Experts of a small language model.
Experts: 32 experts in each of 13 layers, 1 pick a token, a shared expert of 384 neurons.
Training: a variant of Adam for the experts, 368M tokens.
Below are experts of layer 9 (counted from 0) of a mixture-of-experts language model. Rows are named router (the router's row for the expert), down (a neuron's output weights, with its number) and show model dimensions 192-287. Each number is 128 + 24 x the weight over its row's rms, rounded and kept within 0 to 255. Numbers have three digits each.
Before each expert's rows: a language model's description of what the expert responds to. This comes from a sample of Wikipedia text that the model never trained on.

# expert 6
It responds to: Country and state names after in, of or United, such as Mexico, California, Sweden, plus opening and closing parentheses around acronyms like (USIA).
router:110102123147153102110140148106131144122117127086149117108120113150135166151103122124155126099139141141069145118152145119133126134123151156136117127108160155135123082140176139152146166106137109108139129100091091102128137091151130134094125165179139078138136122102120147156125113173188119122
down0:107096126129139082096109128168116136199141118153112160138153098124099109086138148114119133173122165109155136125123131133111091149100139143133099101152098147124119111105144153113123153140085131131164117146122114106101140148124171121127118115090084106123156132124130103133145167137095154174
down1:100122112112054187119160092149120123180107136125128088170124187166128100099123147119144144136158156090092140150096108118150129105121134116063135131134145184124171089105106126140114128123128140120121136132146087136148128122128109113168144091133088137125142139097141136129080109098126098128
down2:105160146134157100104127139115121123122145090177096138129103085120132145135129136181153150105114148171130149139147099125146123112167141100095118125136132112152151113129125159144142087148121180120146112153151167117125138120073126151118105151105114131155145132106087171139093074120111074119
down3:140143130097091176143127114142140092148090131146107093143102146157124128165121101112094116151140128124088106144111115098118137081098117136114113130130131113113157146164118122146126108158099151075161129151131103140123149115102150143120127089134117126116150169110129118110110074127156128091
down4:145144095151172069112142168103153083117107145125153183161164138157104152109136136158101125133130143111141119152112090092136141145150110134138112139124075127110136130118163132144149108126130105127146107098156156130130095063097116121119166156121116121160153161159130103116166130113109163153
down5:090117160154141173110105096096134082097158134155099138136133120064173123127134051155112097095103091130089116130124120110148119117120087132159125108062131148129142149151116119152114140115118133097152132148178076128124131134120142150137123148111130116147152151111119135135179181113093163148
down6:135111144083175141118138107171131149126115101119150145111115139058130117109108175122165126114147132096147153144104148093093121156065115129145150106178135141086142117129142119132130176108136135116094139156155129113105132135155136087103131107156137105108117118153171126124150161148146153139
down7:104115099102123123093114133098130114131152094149123143162110108125168168131110134113114127138116130167063107103132122102113122112091149130139114164110124102101145105165168130142109149125134155138122178123124144152107132136094160137098077134153131063155150126109114148149157166147079159093
down8:139133130153160153160124115116150130169148140186116136115131171122116136136106094114106120093117120125074087135119153088139118143124124144074119114104116140100150118135149125126147103112112147107111164103090072154120164130136101153142145139100123125125139132133120138124097120159191124090
down9:145136150168095098139138135114136104169092144094099106125169125123142128102191077137115114131168124140089117124116119145149117146115068139129127141186137107141129104134147105188123083183101108090113170135136142098068158116125092064147145099100127135104113125150129126094127111134098100118
down10:125132130163129090131115118128157114140111105162167097082112129078133140153125134141130134148134127119117116103137122170140124108117089118168124123132119106106155123089172093175119143113141141139085147178163151146137130171127144089163133092132188121094151106131162160155142104146132137101
down11:134120095110116098117127175159095129097154146128111182141150114139128148108121096137153137123105119141138158123161138131124117146079135140146109131115100143131131092166156155153117153131141108132136120123162147124119128089114141117120143168145139122138150171164100107100113163139126186113
down12:121128144120121167151171096138168164128113128168104126127089103186128154134129107144148141150114133116103118094110109191071114126106142085118107116131147089139150126110116128094122106125109163101056131107137123174126121124130143102150135084120079141148094136084158139132120115127144144096
down13:132144111139137140152086120175153162138104123140138114127081145125109162148151133152135167116081120106139120147108113118134130133140089132172156115129153115123119129074127122149111094155169157168083139162157135144136117134133120107127142114075145159118167117115166181167138156127141140156
down14:140110126130104099109157140139135139129115127101133198123149135122136095138136144116134120129112118125149123102118093132098189149127135123098103153133118134136161110116142151121132123136103130115097107157137145085131131110163174157121144116115132151111188131134112129146147109157112141155
down15:114146159155116155147145110102118146125103143138172120102159134069116076153132108097114089184113131165149142134113143155124164100138102136127164133152125125140165144133155110147138067138093132141092129115129146159133100153116117108155160102159165150147100119175109119126111097163117145149
down16:110082113132133120152135140143106115147103130107124111141131134113148129079131091112148107111126125106144138116095149142118140129123132158119106152079108153131141128169147090123118137164143136099138135152102114102086122146135118162155139158155132159135160152155126139148147137123129100145
down17:132144103143181147075131136105128081123152130101126124099151129118132133149107093131142117168128106134159140146145134126133125122145132112194125123129136126117145133117161058145128131140132109160133121100143122148083112182134075201145118114137171130143125152184096137129157118129101168118
down18:075152090151079118172176123131113108126119098092130116131139141132135133129119136117148135152142112137111097130141156094164142106180151131133124113138147138166112106143150106164158084167133138113094098128127168121068138125079119086080110119165067123183145143139157117136127081115150135106
down19:127087081163146118127167115122115122134136166130119183116156124133149099150138111116147102117122100125135153132107139164068176152117182123142126121113124120102113119134133095138153114161168111100147121153110159100138123129165106157139130146150142165132143133144101117094142121170121126142
down20:107120134143127144125159114121120058114164155128104123123121152074111116126135089082087110122148145111154102168090130176150124135111172111098160087133103086185133168135114121078159157091136149118138143157095126112082128126149119150112132147156151127137139122131101128149175141114111133133
down21:140149125148158107075065137179111125136157111100148191140124146143146145136055120135137097135095120115126134151141135147127103140126165133191138120099148095127119108110170125137136184132170150142156095160132144129122095102112170113121139161094147111138173117161151123124113130160128146102
down22:106145105134119105111121141123126105136109095130123139124118151160126127102144141159143171156124126129139119122156104157112142146177118106117073161109090129104122118135192125093147115174083164160093138126151143121137077172101155141144116143091132130126149115156103143129097133123176129121
down23:126099143098128117134101158133122151117139099158103148110121172124115120151133144111110078115119157141124156163186095107114094143145126134097139176127131137136153104144170152152141095153116129120135067151127146100133135149096138108108089157092120123134179108149140135191097128139153068104
down24:156104090114164118101101142114173121110127094120112179138154122149112136141107130121095129133111145145160131119135100151142099171104102132133127121152088120132113094137134131137124155142148088138140097138155122123084127102101115101111143126107134112143143129159089076113113116132110164099
down25:107169145118130143166140114163114141147098161140127090101126133109128159163120111091105128144145168152147123159099117172093133138136094106141136122155112087148125110103126132127101067171136131128084121138156136151122130137122129109201150106108160149131152127103109096090099131134133191130
down26:164144173104141109104142117147106138117123130144136088125103131061137110113165148109127089072158158093167142124114140138137126103136130119146153154144114133160129127144119110120115146135129127110110129141117084116063131170123115136140143108135157128119100113157126109059152125100100146151
down27:132138110101175120178116129099102130140153136167127119119157174097110075132150141116095069140134123152161122121108155092127141129137147126164162134092151125123131122136119125169080070093117121118138102104099114144120129186148131136126134136144136147183145087125127136155102121117102154100
down28:134157166128162123135148090146111125125149096110186117134105110113128113106160127138144106094134127134130192140135110124117118132131102117124124137152129156113158096127114150146129133112122085104132113089142136101110119128108173133085147152146155124120101130143138138182140163141114157122
down29:146178183123072120118106100136121167127087144113152119161119130076156095092150106125148107141110086149169170150094136134101173121135095141120154128136133105142131150120094141130153080131125120165140099140074128067147108156174139167090134107143130166117076108121117135123108173119063116151
down30:111122077080163150141175117112153109119131081104176091139148108147155140113145134170127195139121086143127112083177135057104136132133129105133113102117082164118104124143070115139131136115155139171126158134133136108120107156141105149123125136145090144127126129110184175147127118147174112110
down31:112114165117136108157087155103145080198140120167127146113118118148145148140124080163190145124132124104092120118118152163152098108125119112137107125113110118107121115119151130135129142154119095075128148156176128158109132152099160165156130144163116116159154121081156140143123095112149110084
down32:136125167137130121161109126099112096092112120131125120110136124074137104144132134112137150132147135102104126188085164137124145114112124128127162107161113146141138129137146163136165146139174161131091111142165135145154129160103134079162124093153122119116132093117138137102138095120127173117
down33:121152107153174137086136159080094127084095160146120149135095106137121143107133149091113128098110133144109142129071137155151141117108154130115142144138102124110103136114121122111161133091138158112163125135129164125097141116145134134134119144139167079151118114104106127120165145097072092155
down34:133149104108167123100133142128132084129121119147127142138157125147124130131112110133130172139122145099136125152182163142123144127099111099155116137139096105115084123136139130145094137149145139163158101124132165099090138138170107129167151119107113130167131150124156113074153130094125089143
down35:113101176153129085111147147138146094149130116159093109115122112051131113146138071128125096096137121151155125102145155172097103129133105121165156143117137101122133141137127094134141105156142139103114139162113094148112130139135154131131132153130162129108133124125135138121155107128085120137
down36:117118146130111123118148137128128095148122132133151169122151133076126143132135084138112107135101121120179122171156116153103112168074161145124130139137126134146111098157148154113120149168131145101108120173153110093103145139118139143109143112094158138103132145165127135138151159175094136130
down37:132085133112122122181147070122144106156131089169133158115152110110109130112156114133090109118129118136097087139133160122145123139098135134154123125074172149117114093131148159137095129156133137114158165136184091146098091099119140114142120118104148146118158160146109119096103114157059112101
down38:137148126147078109155121144134116141110150158106139205128131122164107143121160127152095102169143130126084100146134150116113148111138130120114097123121143133141140131174172120141117133130110214098096155074163119098140141115130136160104093147159092147127126129110121141177140129145123149126
down39:135127137133137114138155091108132127176081145137102137100098127151104120093126142133138138124154113128117115129116126102109159076140151125146141112140147098109175107156110130115143113145110152150112152141083149106135154125149097130141145086136108123111134117143131128136106098132094120154
down40:106124117097120187142183133100144128133132091148141129127154063128116141087128129117121158170114136133125086143143163117103121111106153107116111116108086150128123133128101116120165120128104121122142123141105126141116107124129133112140105124145106110138136139105135123137109135103194108134
down41:134145136175108165141107098141120084137137138124108136145126104149134179142143132081107130156140153132159098134053123119118141128147130095090148143143130106117109097134153094103136101138108141086159122127163133146095124128125126098138157124123116185120121141129098132113112123120098156129
down42:146105106156108115122117137144155146131103119150143099129116137131151154127099118103137155128091148114129101123095118159169133118113071135138114136118093105121122135098146076125147125123094111170123130127165144131151107150107111115159125123140143137081136141138146139141123140114131128136
down43:108135088141165091135104143123151099093123135110120156167158116145114095140162130122119171130106132137119155103095102138116163121135111071160117111099084156085134126129124110110113102142133099168148116107167141154121127126154121120103129168126066134154128137125130110092152176124120159151
down44:106125122125128113137136113099107148109167136150097120095117108140169142143175141107133104120094150145109147122149121144117127120162149090115123155157156073127128090134128120163125088177156142103140123129160182142098132131050118137114070140122145114154163142146114166132072105134101134128
down45:112134143124189139134171100130130082110153124136142131132126088011145092097136108101124100099138127113161138124096137138098110115119143120164177138117121158156130140146145087122115106174141123098143100133079095117107111157140102174110152114142155139168131148143105131128142123162102183137
down46:121105159119142112073164139176144140149140153113144114103096080126103152129139121123170132098153182110153130097149156087100073137110148143098125108125162111154152102170168123131090139100103120067104119170142115091122159105140147139098104114102130117117140106113194111136161144147082106136
down47:107146173183136083118154123153111122107110155086147112119166101048146099081174113103101110122159112102070154090128134137141123141099171145132106118169123141133130102119168128180111126134164138064143170133150146135102096122116166077167144103122120131154158175150147127107152110103150125084
down48:157102128106170098120167110130112107114154133138102180123155119158153116138152108131120104107103103116109165131152132143132124154077132146130120128123117116146134092151142129152118114168143108084152131120135123121080132104126127141106145120122154146150133155153087106077130133135096178095
down49:134143145152114122125122156171132147086137162109115132157124145099089099117143130168095099156137127148128116132117146154138141146133102161142124100140105156151153152136138162146134139160100134121137167100146082090125100101120142075117093151115152115112121140120142151119143151113093099103
down50:144127155152124092097151128158129142141111148124112110104096076077138112126160123115151102096157111120157112126130151142134115097102135181112128147163129127151136094140125121150114133136114125086123165181090081096104139170133135158139110111136154139099103109119139122094125127107077122129
down51:177118137078131107141151124157108164126131174131098156122161133128142093135145125066106089082148171095144143129122145100088169128118127130153149126154163135122137084163114129111132109138143125104160139099082086094138112149110109139115113133129146127113131148138098114101128138145103161144
down52:136146076169097106125152126119123139121107098159107109143106084133132112113105102142140152127112144152110096131119108173114152132135121123133095122119104127106143130165148122112183091143114153124108133152167154155153095107109125121166139134129149110169092147131093118114120125108096106122
down53:120132148129102142133130046123126078096124101150111135098110149134160132095164133130116144152105098129092140149098104106144176129154098094126129090123126079117119128116116116132169145138156131147151124117184136142100118146106125168124145131154140168124174141101087172146103133102113138127
down54:164081142122131131155125155135137157131123153137144117184128163143141109134131134117151141123129147125126135141108120117169123158148145142100118090102104157149118121094095133110165149072117160171089131153152107119165135128068092158124135149157090131134105165117186143163094124097162109120
down55:142140134089140152130119149105135131148135128117084096107122146172108156166127125118136176144150106124125109136139129115130149151154074129091138151102106179112162143147104161099154096175114119125123131131160094145114120136098090105161147112095116115117131154119143127110070089091126100142
down56:180111191108139090128128127146103112156119109115158076133119129005147124117141115109116092118126113155157087115115167149114135091153114152176154145142111114120176126128161119129117096156101163130118163133106098137105118166097136168181092134176198135112134114169123144149124104135141143140
down57:100099203118153118124140158133168113167117106084115107129103139067121118135147064145127112098151142138109118134110129132117107116120098128155135116138151120158160118126153123152135133161115124097125150150072076078091123149142125166158090162149150112139126132134115118162132109163137152087
down58:136139109101139115135090162141156107139097103151098128150119116147114144111098157132159175149108093103143120139151125121119111108120115137159095117121074176129102151088136140092103146116108140195077085157164112114112092173099140100119127086106091126139121147143169126135131152110157163117
down59:134147168161085109142142121101144117102116161140116149151128179043091118084156131116132119140143115141171135128141150106136138165146123154122172108147131121181132159130118137129159106104076156143114090112085119112102140149143132153084134100177117144128091112141110126116152131125073110132
down60:090122186099067119130122114150150146169110115135106148172117131117096132145115135126160153160116163102208165162112103082108125141131124098100132176138139100153166100101116159092150092170096111140132117181165126126116155161129164096119090126136102121093124136112150104132089108108108113134
down61:099100084139159152129113126116121098131133109113112098165139156099164120132150124108078079132134104112088080103149115136152126119144106147147121112069118151110138127122146117171124093149119127137157174125112099126104120126104112148117106111129136126132131143131134129149160120146091135135
down62:126110142112119141160087124089134129145115107146115108125111202111139111163143147127145086160131107135117132130133086088165159127130105130102133158098132146104173123118174143136126101104118118131109137144145133144113102146133138139150119148090130159112153120137111146158080128197147102105
down63:124131096153128173108100141145113144126103103141119139145130065169148105150115073153157098142112138134172142124138117181127126133158134101095102124104124113104108131110100157123147132124117153109127087112117154116169129124138128131146132121116138144167121127122098102140108134082092119151
down64:103125165134121123152147158113107120070134154122143122124148135000142100113117084102134113116144134127170111168112191130095099113097144156145185143122120145168137163113151126151107138131110111131132120138052101108125137153129123167125138087156139132137121153161135128147132145143125152154
down65:137159087118097077106162166129137089115104089141142132179164093126098142085125144113082136139154165123132146175129114091149138104122116139150123157141070119120128123094184095151118113131109080146126107101128186131116136061116101091123120120112127083134133181129132107101152124102126125135
down66:100145176111153118162132130106106107085149121150162111121139118000137110108126115112116132132125112137146117152119168086116125092099138161163169113113108144149161151128168109149096123124101138135133125114123117145118135177113144129109140072151125131137112141163137117160146144155102189133
down67:140136132131134120107124190128146128108127154160119116131135107128120156113130138121103148139157123147130114136135124182142127123147112111161137141167062154128142126086168116146102115084112090140114123080154148134108130148112141098169120148170126099176098155115126093095121134105116186140
down68:141164132136124147122143116133126115150166106108092147159116066189110195141150146095134161131153145107144128142141168110122174120122135104117059133152125144105145130167097136118120152115120151120131141162181111136118127141132164151107133133104061127101127146125181146116149083151102128106
down69:178091114111120138119117164111149122098156133124140155161116120163125090151126144140171078089106117129124152154144089073139112091110135133087123091163086160161132107122110117129140131104143100119090099103114109117160102093107093134085137127130160133135094130127077109125125139120134181110
down70:139137155161131115139159170114111118097117132119111163104187127065088140175107130146114081116141107148161101136106157128126112106132135163147148144152151149126154123132096092188149102151103099133118146090108124147114134160133109107134168102156142092142109093177146096146158085103133180106
down71:148124064148132081122143125140134119120142141164101128176135076139143091075178132143148131117141109148137183138138142119107152148096152160100114134161089142120149139127096114129113100142116137123156121171115184110089161118145161124152122136115117114116130158160090137102125121127108122159
down72:130127168164088117128106104133126128131129096135158128119112128105085127140190096122103129131132150121132125150102127059156118104106133139132156112128142110127121117098129133156122129140130120071104139140159122154096114078087158091140114071105190123108150121159116114123184177147077137108
down73:108183141096155184133144162155114099079144129119147114137101151120114165140125128162152152116133137105129118108129156109114115118101119123159128151113091153149127135133114133151061136126114119130096117120188144121122115152154096131125161124109104133170136137138125154102137115068159131145
down74:109102146114137117174146129129137136094146135119151108150129142068113133121141102090149121111095116142118129136134149107148113106084138137110157098121161132125148095133117141128114109100094127132134124149110128132155142112094150135091122133114106153147118163175157131176128138160100097130
down75:110134146096148136134122127138109141092112128102164155138133127079133157132144089176128119143122101148157114096132155144104077105134125150136106119063112106123109136116117150142109118123106135094151137125141134113147130092108146148109143138114120173134146144143129117155155134148122148147
down76:124130140118109077148154112152147141146119132159142185138173118128099111110118111128114154119112125133171144113117158126116152176088154132104135160107139135107162111123145157128114148156171125167165139156160165133126134081147148154158182135135136128137148160162150091108123127149078114154
down77:128118133098108165114141162108123109123109104141153067166118123152146153092168143098095157119146125141066099146152127102129115143145130148138122135109099193137131139145141149097133162110129108109125147085145100148118111149096135154114109111135160105161129165111126129173115185126135125130
down78:106115156130123156147172131104093102110100171113100136136166130042146143167122092127141079142127121126159106156162188101103120117094151139120143119132147105166157154137126131133122115133105136096092114198085119132104124153133100153123156084128144144143103135169124111160142080157118125161
down79:147113122129138102171166147121136143122146114175138119138142108091141124174131141118144140141133146111114069103132167160147133106145126154153114083128096119110180115079130098164142102155133153159113124125145115156142136185101101103120128124147084103124145115133174119155116056139126167102
down80:146134097157134134137109107055131120159137126183135148126116127131148156112129120121108131148137101121097082144083099089158148125141118126098135137138103087116104119092161127119164095130170123121133143161148133131129104127105118131107136129112116102153176178137086132149128107118097116151
down81:102125126115146125154184188075160108098178139145150117147150111084096143087150141095109145145142165133153078128152109058136101101151152153135133125136135106136165112112138128114098125124116109110123143092144106099123174130129127125088120127159104117167123138130132117174152100139087122131
down82:084126096124188143166157096093126131116211169147160143086130109095106129087094138114108133133111125159135104117109127095124157107142142118133167135094116158119171135134141107128092133110115104151162095090093107117124170143136097147099105142120137094151123114170144146161148145134133158121
down83:156142164110103110143156149133132087116097169113156105090137135139112107138142130118098124112123146129118132153110154121102186104135078153109146161148128126148174115135159163100108118155112113061144156116145138110164135122138115087138142091127175148143139169115079145114123132144082178166
down84:128131110075119100131150167184116150120122158131105154145151105147123094127136097106109140103128138099148175152153159145134099157096118154122141145149143164126105117131161147136091130132143080119197116128140149105109113066109139114150118159121122122158174182148138096128065152122141131142
down85:143121120120129148099085128164134142159134120122099117127104130147106128107119126129095122120127106103095133158143137128147126123134112146172130105138138107126110117133140126128097131145126182129124146164128144145129133136113130113162146102118168122137134149152130155147132147116111113127
down86:111124067150206146134156120092141107130157167122168102148105111121119127130153100136154164107161109156097145137132108091132107127141127129151145144117135169094139117165133089133083136112136075167145111125098096088122131163156144172103107142124107097135115122147132161146119152104159127146
down87:176104101106139129128089133145117107124111151136120128115137121168109118144138104148128131163172114120164131124118161147130123140099093115120137111109111148129111129136150153104114150117125129160163152083168127154121132080134144102166131146147128117128101134130114080089126135059085116135
down88:112107088146123114141094120146089103100097107168135117155143119094127121085127139096168119142170130112149109113130102135128074155146124123101118121109133143142082097096088157147149149124124117104128101113136148117100112140081140118100155095136093125140109114124136084140108152095120160162
down89:160159203097129119150117112120104142170079148107125118139107141148104123143126138117138123153111164129165121174086133124123118107162125120134145160150135108168158110129095130099094084176089118076096146128138111112104099139106129112116104105138154127140120123142131116129114155094119122150
down90:116096101117152116098187110149119129145124168123154154124174123144158117156139146156124129107111170109131126128174107082131137098106143125116141107118156102126146062130100123116098150112138097109128134088108130104122120136145143110121105133157148100124112142094117122107155149141107165127
down91:091131122110082119122149114097149098131114076111165132140149110109063135090120125115121151149124121116090086149082097089140109110074150169143139108086143129126115110132134128111120143127120111105135137163145144129138105113133141137084145115101122106147192161136157135137133142173135089152
down92:132113124152111099145096149108123131115120092102173146111130133133130127107124132134149123122139144110138117073182108171182115160125108150135101102128137146103138128129189167174109145114186154128085122130165117130156117126097166112082123136116133125139144114140151121108140144151141148080
down93:164133102131146148122094196123150118110162135148141118167120124175139134133127163097111084109169130108108121105098088130135138119152100129145134139193123136117120116131145136114113131085134110118126125088141114122135101118118150144106114158128121093152120149111099091156131171134090140110
down94:140095104175153162123075138118143153088200098156168134170115117118144114147107136131163116119129093128113115124120129072134137130113138152101119109089123175117134123129148151115143159114158113155099147128116096111138141139140144125097137163145094100091111131149144153103142132148133163108
down95:157190155112096105125138107200108140097113173126095159124146163161146130104130129102116115131113125109172178114119099138112155151136102126145134141113127124132167142118167118143132167116140145139120085116139135123158125114163118159136167149151126137137144157112144092129116150101119165160
down96:129126117133103078141099152104144141130102106135165093110103105138138112104154144113157077149135141124143106113114106176143187110131138129146122119103148105112133118094167105138138133137142144126104137153140145134153121150111156088130122121128146127114195111113158158141127109141141105104
down97:131155126150141138137118104105154145159122105140139085107081113123131118117130151125148102137151125160160135145112083141100136141197145077135149126144135078125137133097098132105129100134112132152114105142127125126131134127126124138133138125120144140159114094154132116126108150124114117126
down98:195129132139097116114127154152138168109122145151097151168124133132140148156122126099150139125127144136128161144126109105117124153126124131112103092083095148143125125111109133145143175107134152168068092130156114115179129121100113155114159142162118084145129160110164121136135122087141128139
down99:118171144095122143118136155198090129074104147121119120152136125135135114120157120120133142108149117111170171107138110157107122157117105136120136167110118153138129151123100107138083148122124124142094141109168127077135144146165136167163144132153140142157095167089129127129140164097128133180
down100:144076102106141125148083119112150125115145061152149141158146128142129105092123160154120102122097115154095110149129122109141125138139158153124119115105117107101144118112192162121152080166119101123170111116140126135132097104079135117118133157126102139149181161168140123122109110167111100093
down101:143141158108102114143127171127155123101125140124086099134123127099129121157110116051133124139142156122175123166057191156142101103103137134153146120153114113195111144146081093126114106148117131146097120172116103152101140156079113138139156086137115126141145138113134082121106089106104146133
down102:100127110102160102094187114157097100125102143129162131149142091104106135144124144141148153124154119120119166074154094092132112145111158142132155142104131135108104133132087096143104135101156149154094114142108138105125150152167114147160122115143108124127126116104165112154142161112124118160
down103:152099102159162130108096101147133135158126155156122116131115107113115109081123141157180149111159095121151134089133174106123117134147146108102134077136168113122097140114115159098119101093129150140143121159133154121146147140120146125130122147118105108112118113134143145082130142126091117155
down104:116127180090114120100126105127102131116120119133141091169106115044151113088121116145129106109128123085165118158119150134091105085116129154145138142104132119141167174128146138119102154116129127100138128166080085131109118138101153170131147137164139166132122140130159112125159158152119144139
down105:125102178198137149163136129133127077088150184114108142129139144083133106178141112131083093091113139103089091147116151133155109154114121120151139114124143119169099141155139106143108136094112170083112185128174072115108128139151115141135113091107110136145142154129100136101171132103090174117
down106:151130115122119125132132140100092116104089092110130141137129102096134118152164116120123084144131109110135163120123134122098148143139149154094143099138140173081153174120121162139210111133147184153137110143105141145198119119111119099140111120062132123132159091134137141141157097126100131132
down107:077148128145189136135133133106162074121178169143147141110165128049122107107099072150114139099144133134163121169092169110105107144110143140117143127129111150155130119130165105126081157117132102140159134114096071092135129139137122161119137132141138110185121129164095118103167136118095180130
down108:080136140126115137126170137107182132155125070102152148132146083135096134091097145147111158143135149106131133108138136131130074136082124130099153119109149106120074126127106109129105132112105157110147135161142123132129123110124165140111098129115120065123176160115133132136114167178162104148
down109:163165154112090066149123118169103122125111139121160209172112130117106130191114138120121088126143142111154128148086119066119169151111126120135156123132171136133147135108132121150150128106119165161089113147123107105149145137126159161089160121129133069122162147128141145154141120123126148101
down110:120142150111154127130177116131142126178122104149177141129117089125134134122143122181141150091111130119104109117170125117103131133124148106134082110117168100139137120114145121133095132123142139085129147163138153129096105149130116179138089099110139096147172118135160150108141142135162087143
down111:112157124124162114135112149120123116108163095144155164133167101080137141108091084153136130128115123171153111114114123147132103126103119107160146092078140134110136128091131137130101128113090127154139088114128149114148114135113144142127133117124131125131102143169173131174112161127106164167
down112:164102137124097082162139141118162113092148130133134137152161136154108117103136134126114140114141143093137099155135127112136148142117106122136107105134125109123157094111162155166139104145129093126133110110169144121111113067104118102113154118144103124167137150164166097059162080146108162085
down113:130093128147127091133117171106131143118127128142147142158141111132128117144151130147146140123141158100100129112144098144133152162127109139134122101097121126128142108110156174134152143109133158172125121122137155106181131145097137120108130125095093061122133122145173132130144141119107135135
down114:136123173118135100135185120134116116130107138147114132151148136058125112135135122171149094142151084137149108125102206128124102103131143156146164143127133134158136110129111122152134112097098136120112149134106121153136138161133155182126128082196142114103103106120118108147101109149101141132
down115:130125161176113102129145115137148129067109135133133104124154122060118150130131119150143110129125109130131174124105080151139135101102112136119120091125142142158155099132096134161154101116137140113116109104151157124112108163123165107166199102138129144108108116152168123112128124139116151101
down116:144165095126128128092112132068127111143124145144129154150106093150115133121140138135130133120133136133112128108140166116123101127166124110121127169165130130093144133175150146101129082130110172101163129126115134136121136103126131123125088134120112067138128138148094126116082132077081092135
down117:092132161109107136144154077078100092118104147163106132121149167040128137146131085094143123154145106126176084130095182125111109119150154120150169135118119106147125127122088120140112093151153097156118094133080124144135138153137147173114132111171116138131124108128135114133114111149128124164
down118:179156099092131095122113085094127158157142123152122113120129100151180088136145157094165071138135120136118154117110110100091152123138131130116116130164141110111177141134106112111125106124143093078160111128107119143117126176100120139118108157175139113133158111138113134071100113093129124130
down119:158105091140160117120125120165111109133119132135149183142152160136106136169148135131125112147094129126183135114130105102132130130136077123128152095154100149138150133116085136129084151094152172176126120124144144140150174161159155117106157133125150098119152139131093127140127161094109117177
down120:105116139129157142127111145160145118123142138088141140147130084110114126126146102121111124132119141121156112094084140139135089120108112133135167146087136154101129125140114131104137127129066134114113131125114107090144131071140155137120114151106109107106113158145137139148141202197133131140
down121:135125155151139146091108127155134128169105120149137086099077148150107144135132109145139119112152120135118118142139114163125115100118123127160110146128142079122126100118185112170091161141129126129093143185140139137117138132147151169179141132112194155129149137148139165138135143156143142113
down122:186146150156097097136154155158110135065149185133153152158124149125111140157112139117129143102124117138140128159123132089101126148105132144109128087137119133140136124126108123178130141097140135162093107121134131099149124118114111144107144157146092079161131155119198131138149131086152139122
down123:130080108123143143086118154105113118143110141145111097139128159171157144155135124112129108135131111120085111143144080138150125130098136124135121159143106144128156122156116125120123158093138129127115117128133137124090116137123119136138079145124150114163139131102098138138084130160152155113
down124:171107160164127129114136148128112134148143141130159169116160121126143104096138098112094086092167121122134117130132111120112124122129120146127111140110116153136121117152132107117146172115139102073115114127102104104134118120090135146124108122160160127149111151134125107125162160100137183153
down125:120123155133151160106184158123122136110075121130107131108143133086146103138104075172112096103131127145132131142116166159136093120140132115096122112109157113140135098144111104141142123135129110115132145158092125090121160134208097161171100101127120129172100115135103099150140127094108118144
down126:116116135180142104113113114135114090113085112149151092146155114091143103158161087141100138118136128142122109098139093147148122139112154088131113126137167145124159115139090129121116160098175162123120134156152162111152123080117157096170107154057132128147170151124139171137157133129140127147
down127:141116113170098143161137128118151106159144120102171123133145122112115110126154105151119107141134139142130102137141151156149184103152100132149104092120135123153156130104160116137132119151109168084129151142160129131120129151111118066161126094133124137127135130140153145127123102128109112112
down128:120104155143120097143160116135113123105083159104120111101136153081124115163166093101158150102088127128140139131100112108142145107096117131135147161140106128165134083129124134130103135145120102124134121118156107121105119142121125120097101116132152148131115141144117107088117172145109150112
down129:120128137164101161126141092144134122119127151126114126146139146123121121121136100089125089122165101100143114121107089136108091110170117130112111165162130092088108125117065120135160147112122074083129129112099143120123096148123149148093130082128130150154093130093112116152145126086124144182
down130:169146121142107135129126160124153088094102128103150106133166146188129104125135126139094121166144124128153141127129077108111157120150084113089102112131056118109108171132115120133117095128102140134141144077139144163134124127116145129121154112109115148098109177149109140094118133112121151166
down131:113154207150131132130162149159159107147130113130135117120097166097131133143090108153155192127101085131135127150147108085154117114179138094141121138149072128168153146069141147105135126170114148164074127144175122130155102160100136130139150094144090116116132149135157115144119123112134196114
down132:114129212164134101119150115127105117096126141118140134114134141000172120124126108125143124110120095125155153144101170125103130091114157138158175149143119140140148139130139124138154136159118121152145150116077146130123105166126144163131129082181150129153091142154125098135132104134123178113
down133:141147166118182170130126111131132172090128087151116157107110115145134143121154139087120114075115139113133140148093113125127127084104135142169132105139126119154116114127114107154157122119146144170123120101119132162126123137108085138103132104102131129094150121126152117105113144108135170112
down134:115098152142136129140158066173123125170134171142120114132119089104148139117147144128131140121115128117085153098094143095091138133090109137086126148115142120106139100163114116116143094146131126132137180111116090116111143131140114152146150142130132137110114163151096134094129143125083157158
down135:115139132117184134119146105148100103135130130145130159111125144079148126153120106097181128101118151072145167075172161140091141142104150102126177135137164143097117136123164127124066160126182143146159130192145173109121141162164120143136143127113148149157149134147098143150142149144116120158
down136:143143139111150116137169157105133085159138103137114133126136090111136161151123146129180149146105140100116118121172173131134118100101147121115112095144074140164106128114120116114100186107120192123123145164147130088115151187101120129105127103120101124129139128123106143120128091146112164161
down137:130172137122125123133111144138115118116096139117123126156147161106141124099148126069131127157143150134171115112124137142117083109104124127134142144146069130177139146109116165104093131098105127137094087162098157080125162167128161117122128128148134122139152121125149127138095164164123134182
down138:142147195124162124097148123143098091139132073116189134125129139125130108127147159139119082099119084146136136152133087107130135122149149091173114119115146099159139113118173106101143174097130148149139125121129142140117113147156178154096142164110185140112133120137148170152155135118149128126
down139:136127108133146132095119151135133089159134137169124098128097120139158141125083138110123121155141108115099139120116076145112102082084116130147120161155097106096133133095143099141112160118092090096111110131140137113109117151120154123160084095134126096108133157104119091155110134123160168100
down140:134148106149198162090128148182114122100123145133104155118099113130149160151088145086157158149148126121097122138125106125114096163126137118146127133119092096151085117120127110080128150130150167093117130151128137140116100163115141156121170099148166105153111142115083149163118157129158163153